config = dict(
    num_hidden_layers=10,
    hidden_size=640,
    n_experts=16,
    experts_per_token=1,
    d_expert=384,
    d_shared_expert=0,
    hidden_act='swiglu',
    moe_layers=[0, 1, 2, 3, 4, 5, 6, 7, 8, 9],
    router_score='sigmoid',
    normalize_top_k=False,
    routed_scale=2.0,
    balance_loss=0.00403,
    balance_bias=False,
    router_bias=True,
    init_std_router=0.00869,
    lr_router=0.00219,
    num_attention_heads=5,
    num_key_value_heads=5,
    head_dim=128,
    vocab_size=8192,
    norm='rmsnorm',
    norm_place='pre',
    norm_eps=1e-05,
    positions='rope',
    rope_theta=10000.0,
    rope_fraction=1.0,
    qk_norm=False,
    attn_scale=0.0884,
    tie_word_embeddings=False,
    parallel_block=False,
    init='trunc',
    init_std_qkv=0.0153,
    init_std_o=0.0,
    init_std_up=0.0153,
    init_std_down=0.0,
    optimizer='muon',
    learning_rate=0.00784,
    beta1=0.95,
    weight_decay=0.019,
    lr_head=0.00387,
    max_grad_norm=1.0,
    warmup_steps=200,
    schedule='wsd',
    decay_fraction=0.62,
    decay_shape='linear',
    final_lr_fraction=0.05,
    batch_tokens=131072,
    max_seq_len=768,
    doc_mask=True,
    z_loss=0.0001,
    train_tokens=1294000000,
    max_steps=9873,
    dataset='wikipedia_en',
)
Below are experts of layer 2 (counted from 0) of a mixture-of-experts language model. Rows are named router (the router's row for the expert), gate (a neuron's input weights, with its number), up (a neuron's input weights, with its number), down (a neuron's output weights, with its number) and show model dimensions 128-255. Each number is 200 + 20 x the weight over its row's rms, rounded and kept within 0 to 999.
After each expert's rows: a language model's description of what the expert responds to; "mostly gets" lists some tokens that are sent to it at least half of the time. This comes from a sample of Wikipedia text that the model never trained on.

# expert 5
router,228,229,170,235,200,242,208,185,229,195,189,197,206,224,171,173,197,185,178,196,181,213,238,189,213,228,195,199,237,184,175,193,194,189,211,158,162,185,186,204,206,206,195,212,203,207,230,183,207,211,210,224,225,208,216,189,201,212,211,196,201,204,220,228,182,187,204,195,185,201,182,194,202,187,198,201,212,174,198,192,200,207,210,172,177,205,190,188,201,179,230,202,186,204,188,203,221,222,211,199,168,215,206,194,190,184,202,200,207,163,179,175,194,198,196,211,199,220,184,182,204,187,192,192,214,182,208,210
gate0,203,203,192,196,199,219,202,209,225,224,204,180,230,179,202,200,211,232,176,158,196,214,203,204,176,237,221,195,171,201,197,202,200,224,179,181,204,224,218,209,170,190,225,218,187,191,222,183,250,140,160,192,195,199,198,194,181,234,174,218,207,204,248,230,191,162,200,191,184,182,184,194,224,208,230,232,188,197,200,200,177,225,214,229,206,221,227,203,189,212,170,231,203,191,184,184,204,195,178,217,167,186,226,193,208,207,215,206,187,206,156,193,169,220,197,216,174,219,231,222,221,245,173,235,219,221,188,175
up0,150,178,223,216,174,230,190,200,214,211,187,188,203,198,222,175,189,198,243,217,213,203,177,234,225,172,198,180,158,233,187,201,188,190,217,182,201,197,238,191,215,233,183,245,186,196,208,231,213,223,192,193,210,222,210,156,195,211,186,233,173,167,190,211,138,200,176,201,189,210,201,233,184,158,201,167,195,218,209,193,197,221,210,219,187,208,188,217,204,219,189,218,200,198,202,207,187,184,210,183,194,215,181,192,206,191,200,185,185,156,180,198,172,204,213,200,191,192,207,197,203,223,147,224,231,164,195,189
down0,206,228,189,175,181,229,193,193,222,204,166,205,207,176,184,232,163,208,194,187,207,179,205,174,174,166,191,188,185,213,224,199,189,216,195,157,207,218,211,148,216,185,153,237,186,231,193,202,210,216,233,235,195,190,217,155,227,206,167,184,183,182,227,190,235,204,198,188,206,207,204,223,173,167,195,220,178,192,205,209,187,188,222,187,194,199,204,193,186,222,188,175,193,200,217,238,205,227,181,175,207,189,205,175,209,233,172,211,211,161,186,178,245,220,207,220,219,193,189,200,209,227,184,193,213,187,200,205
Description: Prepositions and -ing
mostly gets: " for", " with", " of", " including", " called", " between"

# expert 12
router,222,207,188,213,202,209,205,158,175,212,200,206,211,209,176,229,220,219,225,212,217,205,194,211,244,200,229,165,203,189,198,169,191,205,174,221,180,222,200,219,180,183,195,220,235,166,210,192,209,214,155,207,206,191,205,184,225,207,240,188,231,146,199,191,189,201,214,202,224,216,172,245,193,208,155,185,196,184,185,204,196,206,183,206,210,179,194,187,202,182,205,196,183,224,208,178,183,200,206,218,161,192,200,180,168,197,203,212,179,207,215,184,192,221,190,218,197,202,232,200,230,215,206,179,208,181,202,183
gate11,207,219,201,198,169,206,226,155,202,195,214,213,194,173,210,222,211,227,198,215,169,156,173,210,174,203,186,196,221,207,184,181,202,203,191,191,224,197,202,193,201,176,165,174,203,217,229,226,222,180,188,202,189,166,207,215,175,194,229,234,180,230,218,173,225,199,173,191,234,210,230,229,200,199,231,191,219,198,163,225,205,214,187,188,256,249,218,219,169,201,184,198,216,213,213,192,192,196,196,227,214,177,195,175,218,159,193,200,199,228,150,203,189,193,224,210,193,204,191,226,213,212,197,182,209,202,207,208
up11,204,202,225,200,230,188,186,198,184,211,174,181,205,184,178,209,200,183,204,222,176,185,196,191,247,210,227,237,205,223,200,178,215,199,221,182,195,178,166,207,184,196,191,220,199,209,201,173,223,215,259,235,195,190,209,213,217,209,173,192,196,170,174,240,180,167,194,212,192,224,214,173,203,188,204,195,204,193,211,213,183,186,223,210,189,169,204,197,198,176,182,202,208,198,171,189,230,195,218,173,201,231,207,220,187,192,194,200,174,205,200,196,195,203,180,182,226,218,192,187,207,214,180,177,194,182,209,212
down11,206,196,194,170,198,214,164,199,205,203,184,217,239,231,197,220,206,208,182,227,207,173,220,223,187,206,216,197,209,198,196,226,178,210,221,201,196,200,165,170,174,184,205,201,201,204,189,174,208,222,213,220,185,196,212,220,203,196,181,167,182,233,201,203,184,205,177,207,160,215,173,173,202,197,201,184,189,177,229,163,215,209,179,230,199,166,175,177,198,177,209,189,200,188,199,175,184,196,207,178,212,191,210,165,194,216,227,167,155,207,206,179,168,158,179,184,178,220,168,192,218,176,215,176,201,202,224,222
Description: Digits in geodata
mostly gets: "″W", "″E", " sq", " UTC", " mi", "Population"

# expert 4
router,227,214,174,194,201,228,203,209,222,212,218,190,196,232,175,177,189,190,177,222,189,135,237,204,214,223,186,191,211,198,154,175,187,210,158,234,144,194,180,209,194,209,230,212,215,210,187,210,191,216,174,188,189,224,178,211,192,190,192,189,199,206,203,233,181,219,223,176,192,172,181,193,220,171,186,186,200,203,197,143,177,203,219,188,179,187,165,182,232,200,213,209,217,210,203,207,212,191,235,211,185,194,217,199,179,218,192,222,212,182,190,187,241,189,196,205,207,226,197,200,196,196,181,189,184,181,199,226
gate0,200,200,239,199,167,201,211,199,176,172,200,205,191,149,240,214,181,214,209,198,197,151,201,169,140,217,190,171,229,169,203,180,192,182,188,222,215,220,205,182,224,212,219,229,200,217,209,202,198,202,175,181,211,216,208,215,183,220,195,186,190,197,188,158,190,196,183,224,170,212,161,165,200,198,176,233,216,179,178,196,175,194,228,211,201,234,208,217,270,210,200,182,202,215,207,207,209,188,214,217,204,198,211,200,203,202,186,178,202,184,178,220,197,208,206,208,196,231,197,184,230,180,193,177,177,206,207,196
up0,216,198,161,183,186,201,203,200,206,191,210,164,188,244,155,224,232,205,215,214,216,203,208,202,199,208,196,229,158,222,197,185,249,234,224,185,215,187,213,223,176,215,214,184,182,207,155,214,199,209,206,225,176,192,204,173,268,170,213,191,213,224,199,242,191,223,192,185,198,177,194,182,169,197,195,200,188,197,238,209,196,227,208,200,185,176,201,191,157,190,202,222,217,161,194,155,190,168,211,193,200,218,197,243,229,184,202,195,192,228,193,235,208,226,197,207,187,155,194,194,214,182,201,161,201,190,211,166
down0,175,195,180,227,203,188,176,173,192,199,199,174,197,211,149,208,230,183,181,215,185,188,207,164,220,218,215,232,199,212,199,167,213,216,230,181,192,190,185,172,179,203,189,204,202,221,206,214,179,208,213,197,215,204,202,184,196,174,220,215,168,194,204,213,169,214,188,209,207,205,234,170,207,212,198,232,179,161,181,191,221,208,201,191,197,218,219,205,223,180,230,217,220,200,198,191,209,211,187,157,191,237,204,180,239,197,168,191,217,175,164,209,216,193,192,235,161,197,181,158,212,158,222,195,214,168,220,215
Description: Closing punctuation
mostly gets: ")", "),", ".", ").", "\",", ".\""

# expert 1
router,190,212,159,196,227,212,206,180,182,229,207,219,227,222,183,165,191,211,198,204,217,207,206,226,214,211,217,216,187,196,171,191,208,173,188,206,183,194,206,239,216,187,218,236,219,210,202,165,186,229,224,230,185,205,157,170,229,214,211,172,180,174,189,200,196,227,231,165,171,169,186,225,157,214,217,212,194,169,185,211,162,240,193,225,212,185,197,195,220,172,227,214,169,238,188,188,191,178,218,196,161,189,227,214,193,206,203,187,190,217,157,200,191,195,165,220,201,218,200,224,199,198,195,208,193,181,206,232
gate0,215,238,194,191,210,188,201,181,204,200,160,243,184,201,185,204,208,195,212,167,214,198,234,225,199,228,194,204,210,169,202,200,212,202,186,203,194,227,222,193,189,200,207,223,180,224,156,240,185,199,188,220,209,171,198,211,226,182,223,201,195,206,201,243,212,177,215,174,219,200,205,228,161,196,214,208,168,197,200,178,210,182,201,186,207,203,184,176,221,218,216,207,197,192,235,219,172,196,227,203,230,237,231,204,210,195,189,196,189,178,239,198,198,190,191,215,210,202,170,198,177,236,204,192,166,184,186,220
up0,185,199,164,187,223,211,187,202,184,211,219,197,212,210,170,188,205,208,202,236,185,192,185,203,176,202,203,205,211,190,216,198,161,189,191,185,200,183,191,193,197,199,192,211,246,179,204,218,201,208,214,217,216,229,207,186,178,217,185,214,209,191,207,208,181,215,209,158,177,233,177,196,191,220,204,180,210,217,182,193,189,170,198,169,241,177,168,248,188,168,218,195,212,229,172,223,203,245,167,175,192,239,201,208,193,147,200,175,207,208,218,178,215,196,186,191,220,202,194,186,197,225,195,187,204,201,209,198
down0,197,182,213,215,192,210,193,222,206,205,204,216,206,213,199,189,195,217,213,200,204,226,206,193,223,205,210,193,199,194,184,205,206,195,191,201,209,169,226,215,243,217,189,192,182,188,204,201,183,225,191,165,230,170,178,193,175,168,232,190,215,209,204,176,196,210,163,265,191,165,216,166,202,213,175,199,196,201,189,200,225,203,204,184,222,168,172,212,200,223,190,208,181,218,218,201,220,179,214,233,187,203,178,196,182,211,204,180,184,214,177,203,186,173,190,191,167,166,214,195,226,190,210,219,206,168,223,185
Description: Topic nouns after articles
mostly gets: " film", " music", " company", " album", " song", " book"

# expert 14
router,232,227,190,202,196,186,194,176,178,232,206,226,221,181,157,158,193,197,190,194,170,207,224,169,201,229,194,189,206,180,203,202,178,181,200,193,166,231,191,212,234,208,195,210,211,181,207,194,193,195,177,214,221,230,184,219,189,182,223,169,223,238,187,219,191,189,198,209,166,162,191,220,198,201,204,195,195,183,160,204,192,196,206,174,234,232,203,238,219,176,218,187,196,238,214,203,201,178,246,184,196,182,246,200,180,149,194,192,198,166,189,179,202,242,197,208,191,228,228,210,223,165,164,173,181,206,190,220
gate0,154,220,203,146,181,244,197,193,214,177,192,194,211,215,214,225,156,188,187,209,204,210,171,149,221,203,188,223,199,210,187,195,211,201,175,207,199,206,152,200,170,197,207,202,225,194,203,217,192,201,199,225,203,228,195,197,207,213,208,210,210,241,195,181,168,184,209,197,200,178,171,188,194,213,209,231,226,212,200,156,168,183,195,229,194,198,210,193,232,215,205,208,178,193,208,215,198,188,192,179,206,200,207,204,188,199,211,227,177,208,220,194,207,198,174,203,214,209,218,201,190,162,198,221,227,200,231,178
up0,223,215,166,200,174,219,206,227,234,211,196,187,170,176,221,196,146,215,157,194,203,203,190,179,226,224,191,214,214,202,179,219,209,195,198,189,193,190,168,178,213,194,206,208,196,209,183,203,208,200,226,207,191,204,215,196,206,204,187,217,211,167,188,200,187,212,220,193,174,185,163,194,189,180,200,215,208,212,208,196,198,213,235,188,207,213,236,198,211,207,174,235,211,205,192,200,186,197,152,173,212,192,207,191,209,174,225,218,207,218,203,158,226,193,163,192,222,192,167,209,167,174,191,172,212,233,211,188
down0,193,209,190,201,200,233,168,177,212,221,206,198,211,190,218,172,201,184,213,183,221,198,189,200,198,209,220,231,215,195,223,188,203,213,181,193,210,183,212,245,175,214,174,215,212,224,216,199,208,220,248,177,215,189,227,192,202,218,214,173,213,222,206,227,238,240,231,229,180,158,220,218,207,220,247,233,198,201,247,209,171,184,190,176,196,205,202,203,232,230,208,233,215,205,181,189,167,185,231,190,195,195,231,188,201,169,186,179,180,221,171,232,194,203,227,202,169,174,200,199,207,178,217,243,207,236,255,215
Description: Name-initial pieces
mostly gets: " Ken", " Mal", "erbai", " Vik", " Ku", " Mon"

# expert 11
router,188,201,189,196,194,248,232,201,226,219,200,218,210,189,192,180,188,206,181,203,171,143,231,179,207,240,179,197,186,195,177,200,215,192,195,219,129,217,206,210,196,215,233,219,221,208,201,201,209,203,175,205,197,207,214,212,198,207,205,188,209,216,208,208,190,179,242,182,181,198,185,201,219,194,179,214,206,190,191,221,157,186,220,156,206,201,169,166,222,178,209,206,207,225,191,204,217,221,206,210,194,212,216,189,190,177,202,212,206,220,179,180,234,201,206,200,220,212,216,210,231,211,179,193,197,192,178,221
gate0,203,213,199,216,201,177,161,234,197,213,216,211,206,165,167,185,244,169,179,215,210,212,232,181,216,203,181,198,162,180,189,193,214,185,196,213,164,186,240,217,174,190,219,191,203,182,164,230,209,221,215,210,202,201,185,212,201,189,175,203,234,218,208,202,196,232,226,245,195,217,237,186,198,214,209,206,188,175,198,197,189,185,218,186,202,188,179,206,243,198,197,182,197,203,183,202,203,236,213,226,189,196,193,221,199,194,279,233,206,198,213,209,183,193,197,198,226,191,209,208,202,194,204,193,211,229,233,165
up0,243,220,210,190,187,238,238,185,227,165,161,194,164,188,216,240,191,174,206,185,170,205,157,217,208,204,225,195,210,195,206,204,202,243,177,199,226,194,179,207,191,217,191,243,217,205,231,178,199,227,172,204,198,175,173,200,201,231,222,207,182,197,200,216,223,164,189,198,208,193,218,210,183,215,216,184,221,202,187,208,206,209,174,227,202,218,223,175,210,215,211,229,206,190,215,193,227,176,219,194,205,201,212,167,203,207,154,213,161,201,213,186,207,203,218,187,248,221,191,190,198,218,183,193,235,169,182,183
down0,207,203,198,206,229,205,178,208,210,197,182,216,195,188,194,198,198,222,197,190,195,232,209,183,214,213,204,168,177,205,210,244,185,177,177,170,226,175,189,220,220,192,192,233,221,211,236,234,178,182,210,212,244,229,208,191,196,202,211,234,227,199,195,194,203,225,168,210,196,198,189,206,190,222,242,180,198,207,218,189,152,205,209,155,225,193,225,204,197,208,197,196,222,189,181,185,183,226,225,196,204,183,210,202,223,229,229,203,226,198,220,210,221,222,224,194,206,197,226,202,193,220,211,202,221,194,171,232
Description: Table cell separators
mostly gets: " |", " /", "|", ";", " —;", ");"

# expert 9
router,200,205,153,222,174,204,201,193,180,230,216,175,194,212,183,165,179,195,190,190,195,181,207,203,210,199,213,190,210,187,186,189,173,209,203,187,191,255,206,222,217,192,194,198,225,200,227,223,216,210,187,231,206,220,212,213,224,211,197,199,221,230,185,193,190,202,196,188,164,201,168,245,220,195,198,210,222,183,201,208,190,222,203,163,182,191,181,200,217,185,217,217,200,235,205,221,215,211,221,199,161,211,218,204,209,162,205,197,193,192,199,167,210,184,176,211,177,168,192,233,240,205,184,166,194,184,220,213
gate0,221,202,188,194,237,234,211,168,215,207,219,191,222,198,202,220,207,215,198,190,188,191,174,200,196,190,200,195,184,207,188,188,214,229,190,149,180,196,179,196,177,194,205,213,198,211,225,193,188,167,205,173,178,197,189,180,221,214,214,174,186,152,183,197,238,199,218,185,174,200,215,200,226,195,166,213,205,187,221,242,201,205,230,172,227,202,217,199,219,192,221,197,225,230,219,213,236,228,235,190,221,202,209,195,179,178,206,205,209,239,223,214,198,227,210,179,181,216,181,194,173,218,200,213,211,189,198,219
up0,197,188,197,246,211,236,189,169,222,214,208,208,190,203,184,198,218,217,202,183,195,194,185,203,199,203,192,192,183,203,231,192,190,240,186,168,210,201,176,222,200,199,197,219,207,196,205,183,232,161,186,195,203,201,169,170,200,222,227,220,191,173,161,214,204,215,223,218,188,195,201,217,203,190,177,186,209,185,233,236,203,218,245,181,230,201,221,193,218,211,219,206,202,199,230,234,227,203,193,226,219,177,190,190,227,176,187,210,220,232,227,205,172,193,210,180,224,207,169,197,179,184,201,212,233,208,187,197
down0,178,177,194,178,218,195,219,182,211,198,206,199,190,195,162,222,190,217,195,208,192,201,220,197,220,200,207,210,192,188,192,202,207,207,194,222,213,208,172,174,161,211,220,173,193,193,243,203,193,209,196,197,203,190,233,217,202,198,167,190,224,184,210,182,222,177,187,174,244,213,208,219,216,213,212,214,237,199,173,217,192,205,221,166,196,203,203,190,189,221,180,189,180,225,237,174,202,210,180,198,218,170,177,207,220,183,192,181,227,197,211,200,199,197,206,195,211,215,160,180,234,157,188,176,218,222,168,181
Description: Technical and scientific text
mostly gets: " Lemmon", " Bre", " Frank", "$", " Suc", " appl"

# expert 3
router,231,215,196,143,219,237,207,180,224,209,252,229,182,229,210,164,226,211,236,208,179,192,177,199,209,253,233,194,205,208,201,182,197,213,173,245,184,206,220,205,213,215,229,260,205,176,231,205,217,226,185,209,207,205,186,237,207,239,221,198,225,216,185,201,200,179,207,209,201,204,169,216,175,200,179,178,211,198,189,185,214,208,221,184,211,240,207,227,227,192,204,214,212,218,206,216,181,210,210,210,205,163,199,172,225,207,202,244,199,192,163,197,211,204,215,214,207,210,173,207,213,213,222,157,210,196,214,234
gate0,184,209,198,217,170,190,209,167,188,170,212,202,243,163,218,228,215,203,201,218,187,195,221,201,201,232,204,200,201,208,196,216,162,227,206,203,210,180,206,222,188,187,180,162,210,195,177,194,199,227,224,187,213,185,204,216,183,193,186,193,220,199,186,187,182,191,219,208,196,247,229,207,220,185,201,224,184,184,205,183,200,211,203,214,217,184,206,193,248,230,168,159,208,213,193,214,198,174,194,188,198,228,186,172,232,205,205,214,189,188,208,192,185,192,199,200,203,197,195,211,192,210,225,194,186,186,202,199
up0,191,176,183,214,215,182,195,178,242,161,207,175,182,210,213,213,196,179,225,200,179,184,208,207,170,206,202,179,170,181,202,218,180,221,212,198,181,187,201,202,170,186,201,174,215,195,205,176,159,201,217,189,199,221,194,201,195,199,194,180,214,206,222,180,194,215,224,167,174,197,224,185,205,191,179,221,180,205,192,195,213,191,178,210,185,216,195,195,210,219,217,182,191,179,215,219,198,203,187,198,243,201,212,188,177,185,211,185,179,192,183,188,168,162,202,181,196,214,178,218,203,213,177,215,248,214,218,229
down0,198,219,207,218,214,166,172,203,189,180,164,234,215,194,199,192,192,225,217,214,176,178,239,189,182,211,200,214,211,209,193,215,198,195,199,209,205,200,152,169,209,185,187,172,200,201,194,222,193,191,208,210,198,209,225,203,191,195,187,200,171,212,208,170,157,180,184,188,195,208,160,217,179,228,207,207,206,209,193,195,182,216,199,218,174,188,220,181,203,178,223,193,208,170,184,216,181,216,216,228,195,164,218,201,209,217,173,202,210,204,228,192,197,209,227,225,198,216,200,177,210,198,261,213,201,206,214,200
Description: Sports results vocabulary
mostly gets: " Candidate", " ±", " %", " Goals", " scored", " ±%"

# expert 10
router,215,207,178,239,198,219,237,203,190,195,225,253,231,242,193,177,208,249,210,190,210,170,210,241,217,186,214,215,195,198,202,197,199,197,183,209,202,177,212,234,204,220,206,200,221,189,183,198,170,218,219,207,165,222,204,213,210,217,226,184,209,166,190,213,175,212,230,211,186,206,187,207,165,222,216,190,217,188,181,180,171,233,166,201,197,206,184,200,218,195,192,215,194,213,184,139,211,202,211,187,180,169,234,177,198,194,208,211,183,191,204,179,227,202,206,213,174,247,195,227,223,225,177,201,215,140,205,209
gate0,172,215,198,195,218,190,187,221,184,177,199,204,193,165,192,178,173,220,199,228,189,213,173,203,198,209,177,208,203,212,217,178,198,210,219,173,202,213,225,213,206,233,256,175,227,199,211,201,164,192,215,182,216,186,222,210,175,234,213,184,198,184,186,249,156,167,183,219,163,174,208,224,216,183,221,207,183,221,180,181,176,215,216,195,206,153,197,198,207,220,186,174,219,215,197,187,165,201,223,195,193,186,181,193,221,189,225,176,213,167,181,169,196,192,205,215,217,232,217,189,199,200,194,170,168,182,195,236
up0,206,192,198,226,175,191,195,237,212,183,220,180,181,194,187,195,156,185,212,220,202,181,208,195,193,213,206,197,212,208,247,188,188,171,206,208,221,190,233,207,175,185,191,221,233,205,214,159,197,226,203,193,199,161,198,186,242,172,235,238,205,202,219,215,178,191,200,217,179,198,180,236,199,214,206,192,209,201,236,212,172,234,174,200,229,205,131,219,227,163,201,183,191,200,177,184,201,231,217,204,198,200,180,202,181,203,222,168,202,233,184,197,195,204,184,213,234,211,211,212,201,199,184,198,193,166,191,228
down0,238,176,190,217,185,212,181,210,207,210,220,200,207,189,204,204,181,208,155,192,212,196,215,222,219,204,224,215,215,171,190,171,218,158,208,205,248,170,222,189,206,166,215,224,203,195,214,225,185,222,221,185,180,167,255,199,206,192,194,247,194,249,204,188,192,181,172,192,190,228,209,196,216,208,202,241,201,212,224,200,200,219,214,217,203,174,195,214,185,195,176,199,208,212,195,178,193,228,215,159,228,201,219,218,201,202,177,216,173,176,216,192,184,203,228,205,200,170,159,203,190,217,199,206,160,201,209,201
Description: Name-internal word pieces
mostly gets: "burg", "ington", "berg", "ford", "son", "ville"

# expert 6
router,199,221,188,218,209,205,233,198,223,216,196,215,191,224,160,182,196,203,194,192,198,162,215,210,219,215,192,175,209,212,183,214,210,154,186,205,159,209,212,209,212,221,231,199,219,227,187,202,186,204,175,191,188,194,193,163,241,220,243,194,200,193,203,207,188,218,209,231,172,161,163,194,196,169,208,222,220,174,194,214,175,225,194,213,235,208,171,184,228,177,225,205,202,187,186,204,187,197,232,222,173,201,211,185,205,218,212,179,200,200,203,178,217,202,187,205,191,216,209,187,199,219,158,160,198,201,204,201
gate0,198,210,183,182,177,207,240,199,210,191,185,189,195,188,161,196,175,179,206,198,209,202,227,197,159,182,190,187,218,200,195,180,180,182,230,209,197,216,215,224,215,212,240,167,157,218,184,198,192,143,211,212,199,208,174,152,194,206,212,208,199,187,197,185,218,227,162,211,199,233,185,221,166,170,193,202,218,200,189,194,176,200,204,172,195,188,244,193,204,187,171,197,192,187,167,189,196,170,190,204,226,197,212,284,206,206,185,211,196,184,209,176,234,171,240,210,206,217,217,187,211,203,200,211,194,218,182,223
up0,206,186,240,210,202,177,196,185,215,204,195,230,195,234,216,182,188,169,207,195,197,194,227,194,194,224,201,229,214,207,195,200,209,200,183,190,192,183,198,195,178,178,173,174,198,183,215,204,207,259,185,158,231,204,211,212,192,205,233,222,201,197,190,197,222,169,193,208,177,182,199,183,207,189,171,196,216,204,207,181,246,202,189,215,186,196,231,202,183,213,193,222,200,181,238,202,197,213,166,193,182,238,179,157,216,199,194,184,206,169,189,215,185,200,177,209,225,178,176,216,180,208,182,185,210,191,230,203
down0,201,181,196,191,238,223,193,225,175,228,189,209,176,237,223,197,203,163,212,199,200,200,215,186,190,225,207,197,217,191,221,212,185,223,185,191,243,160,246,205,191,199,201,219,197,180,222,155,195,188,223,202,203,231,202,194,171,217,208,184,171,172,203,205,206,202,219,205,176,221,186,211,193,158,181,204,225,194,206,200,210,198,193,202,181,189,219,213,187,167,229,178,212,236,214,211,199,202,180,221,210,209,192,187,195,201,225,218,210,167,201,254,184,213,172,224,236,198,204,221,172,189,175,199,210,205,201,228
Description: Function words, clause links
mostly gets: " and", " that", " was", " he", " which", " but"

# expert 7
router,164,213,167,193,173,218,247,184,225,202,192,218,186,202,181,197,213,197,218,177,212,216,199,212,203,209,221,166,220,208,210,201,171,214,263,183,171,189,206,232,220,210,222,201,206,191,176,185,207,202,167,234,190,191,183,182,186,180,226,185,217,172,214,213,224,222,221,203,193,160,189,233,177,225,195,227,242,168,212,189,184,182,221,173,211,189,191,166,217,172,217,203,224,197,199,166,236,187,227,193,184,207,201,205,161,201,246,214,168,243,203,178,205,192,184,209,209,209,209,193,199,197,193,199,200,184,203,221
gate0,203,185,201,188,193,183,192,183,252,131,208,221,199,205,186,198,225,188,208,174,185,201,192,182,210,201,184,178,196,195,165,152,204,190,207,203,227,170,206,174,219,213,233,209,201,210,203,188,181,195,176,179,168,198,182,186,210,218,203,203,235,242,188,214,186,219,195,195,224,200,179,211,174,228,176,148,185,211,232,189,182,181,188,198,208,182,232,179,215,191,194,205,213,179,202,228,191,203,199,189,189,187,176,182,185,201,158,209,212,203,166,207,206,148,189,194,225,168,236,155,180,203,165,181,206,186,186,205
up0,214,192,229,206,198,190,184,185,215,203,147,210,226,237,197,181,201,186,172,181,187,147,213,211,194,207,187,164,181,201,188,193,190,182,238,195,192,220,190,175,164,212,204,211,204,179,244,163,219,152,180,207,196,179,168,203,216,223,164,240,204,200,185,201,207,211,210,215,167,197,210,169,172,197,185,185,172,177,168,208,159,191,225,175,207,199,199,181,191,208,223,169,215,198,223,209,199,193,197,206,169,201,204,182,152,230,202,182,167,224,200,198,226,239,219,195,203,194,229,153,199,184,177,195,203,207,177,193
down0,202,213,208,216,200,230,204,239,229,225,195,180,191,200,217,196,196,220,216,184,240,239,207,196,182,245,189,216,147,194,192,207,219,218,199,191,189,211,183,184,179,232,150,226,207,214,210,173,189,174,209,187,220,162,192,211,204,191,190,212,230,206,178,197,178,221,220,200,201,232,202,186,219,188,206,210,204,197,202,202,182,230,198,181,177,191,208,221,226,224,185,195,223,194,234,223,144,174,207,219,181,172,184,219,192,220,208,221,178,193,195,207,203,201,193,189,192,216,205,179,182,225,210,195,199,177,198,215
Description: Name-final pieces
mostly gets: "el", "l", " Mel", " Del", " Ol", " Hel"

# expert 0
router,188,214,170,223,216,221,246,170,237,209,216,187,193,214,182,165,191,199,213,229,213,142,203,200,244,256,194,204,198,214,204,225,197,206,192,228,145,231,181,199,207,176,222,227,226,215,164,190,193,211,177,208,213,212,200,199,201,204,202,167,200,209,198,231,155,197,210,197,198,190,187,208,231,203,185,235,200,203,160,197,209,190,226,161,181,176,195,190,245,180,213,216,212,222,195,202,187,194,228,240,195,191,224,185,231,210,189,202,205,202,172,185,227,219,204,198,172,213,188,226,213,200,136,174,162,180,191,203
gate0,218,212,233,200,243,210,191,218,230,208,241,214,209,180,204,216,213,177,201,195,220,229,203,233,223,230,223,202,173,191,179,190,219,220,168,205,181,212,224,167,201,195,203,185,166,196,171,189,216,213,217,201,245,205,181,222,194,183,246,188,235,174,187,193,178,197,157,201,196,185,229,197,190,211,170,156,218,201,214,180,223,180,191,205,186,180,204,209,203,197,200,212,197,173,211,204,240,140,199,187,164,200,192,177,168,192,207,228,207,216,173,224,206,229,185,223,201,194,223,209,226,203,213,195,187,181,210,226
up0,202,175,225,190,193,195,200,204,224,201,201,222,197,183,191,209,202,189,215,207,215,201,164,185,207,187,207,212,210,202,214,218,207,208,186,220,222,217,251,224,225,208,184,169,209,186,159,206,173,183,196,230,220,175,227,161,211,215,174,177,186,190,197,215,161,184,163,202,226,204,220,184,201,240,205,200,204,196,214,223,218,207,228,190,181,152,204,202,206,185,180,169,208,186,164,180,181,201,225,215,217,198,232,218,194,210,174,180,208,194,206,220,243,206,205,199,198,185,210,212,241,223,211,180,190,197,205,213
down0,187,193,210,225,217,192,214,209,181,228,194,212,199,222,208,195,222,211,214,180,197,210,173,186,201,170,189,207,242,191,213,194,202,215,199,201,206,206,220,210,184,234,158,203,224,149,226,192,133,198,187,239,227,198,167,183,209,218,190,189,194,216,186,192,190,185,193,191,201,227,203,201,195,185,233,218,159,203,225,194,206,210,215,211,202,194,181,235,173,213,194,176,241,186,182,157,192,212,206,224,207,212,184,229,215,194,202,197,218,167,232,197,225,182,171,156,237,187,196,203,218,226,233,159,235,187,222,194
Description: Paragraph and heading breaks
mostly gets: ".\n\n", " \"", "==", "\n\n", "===", "==\n"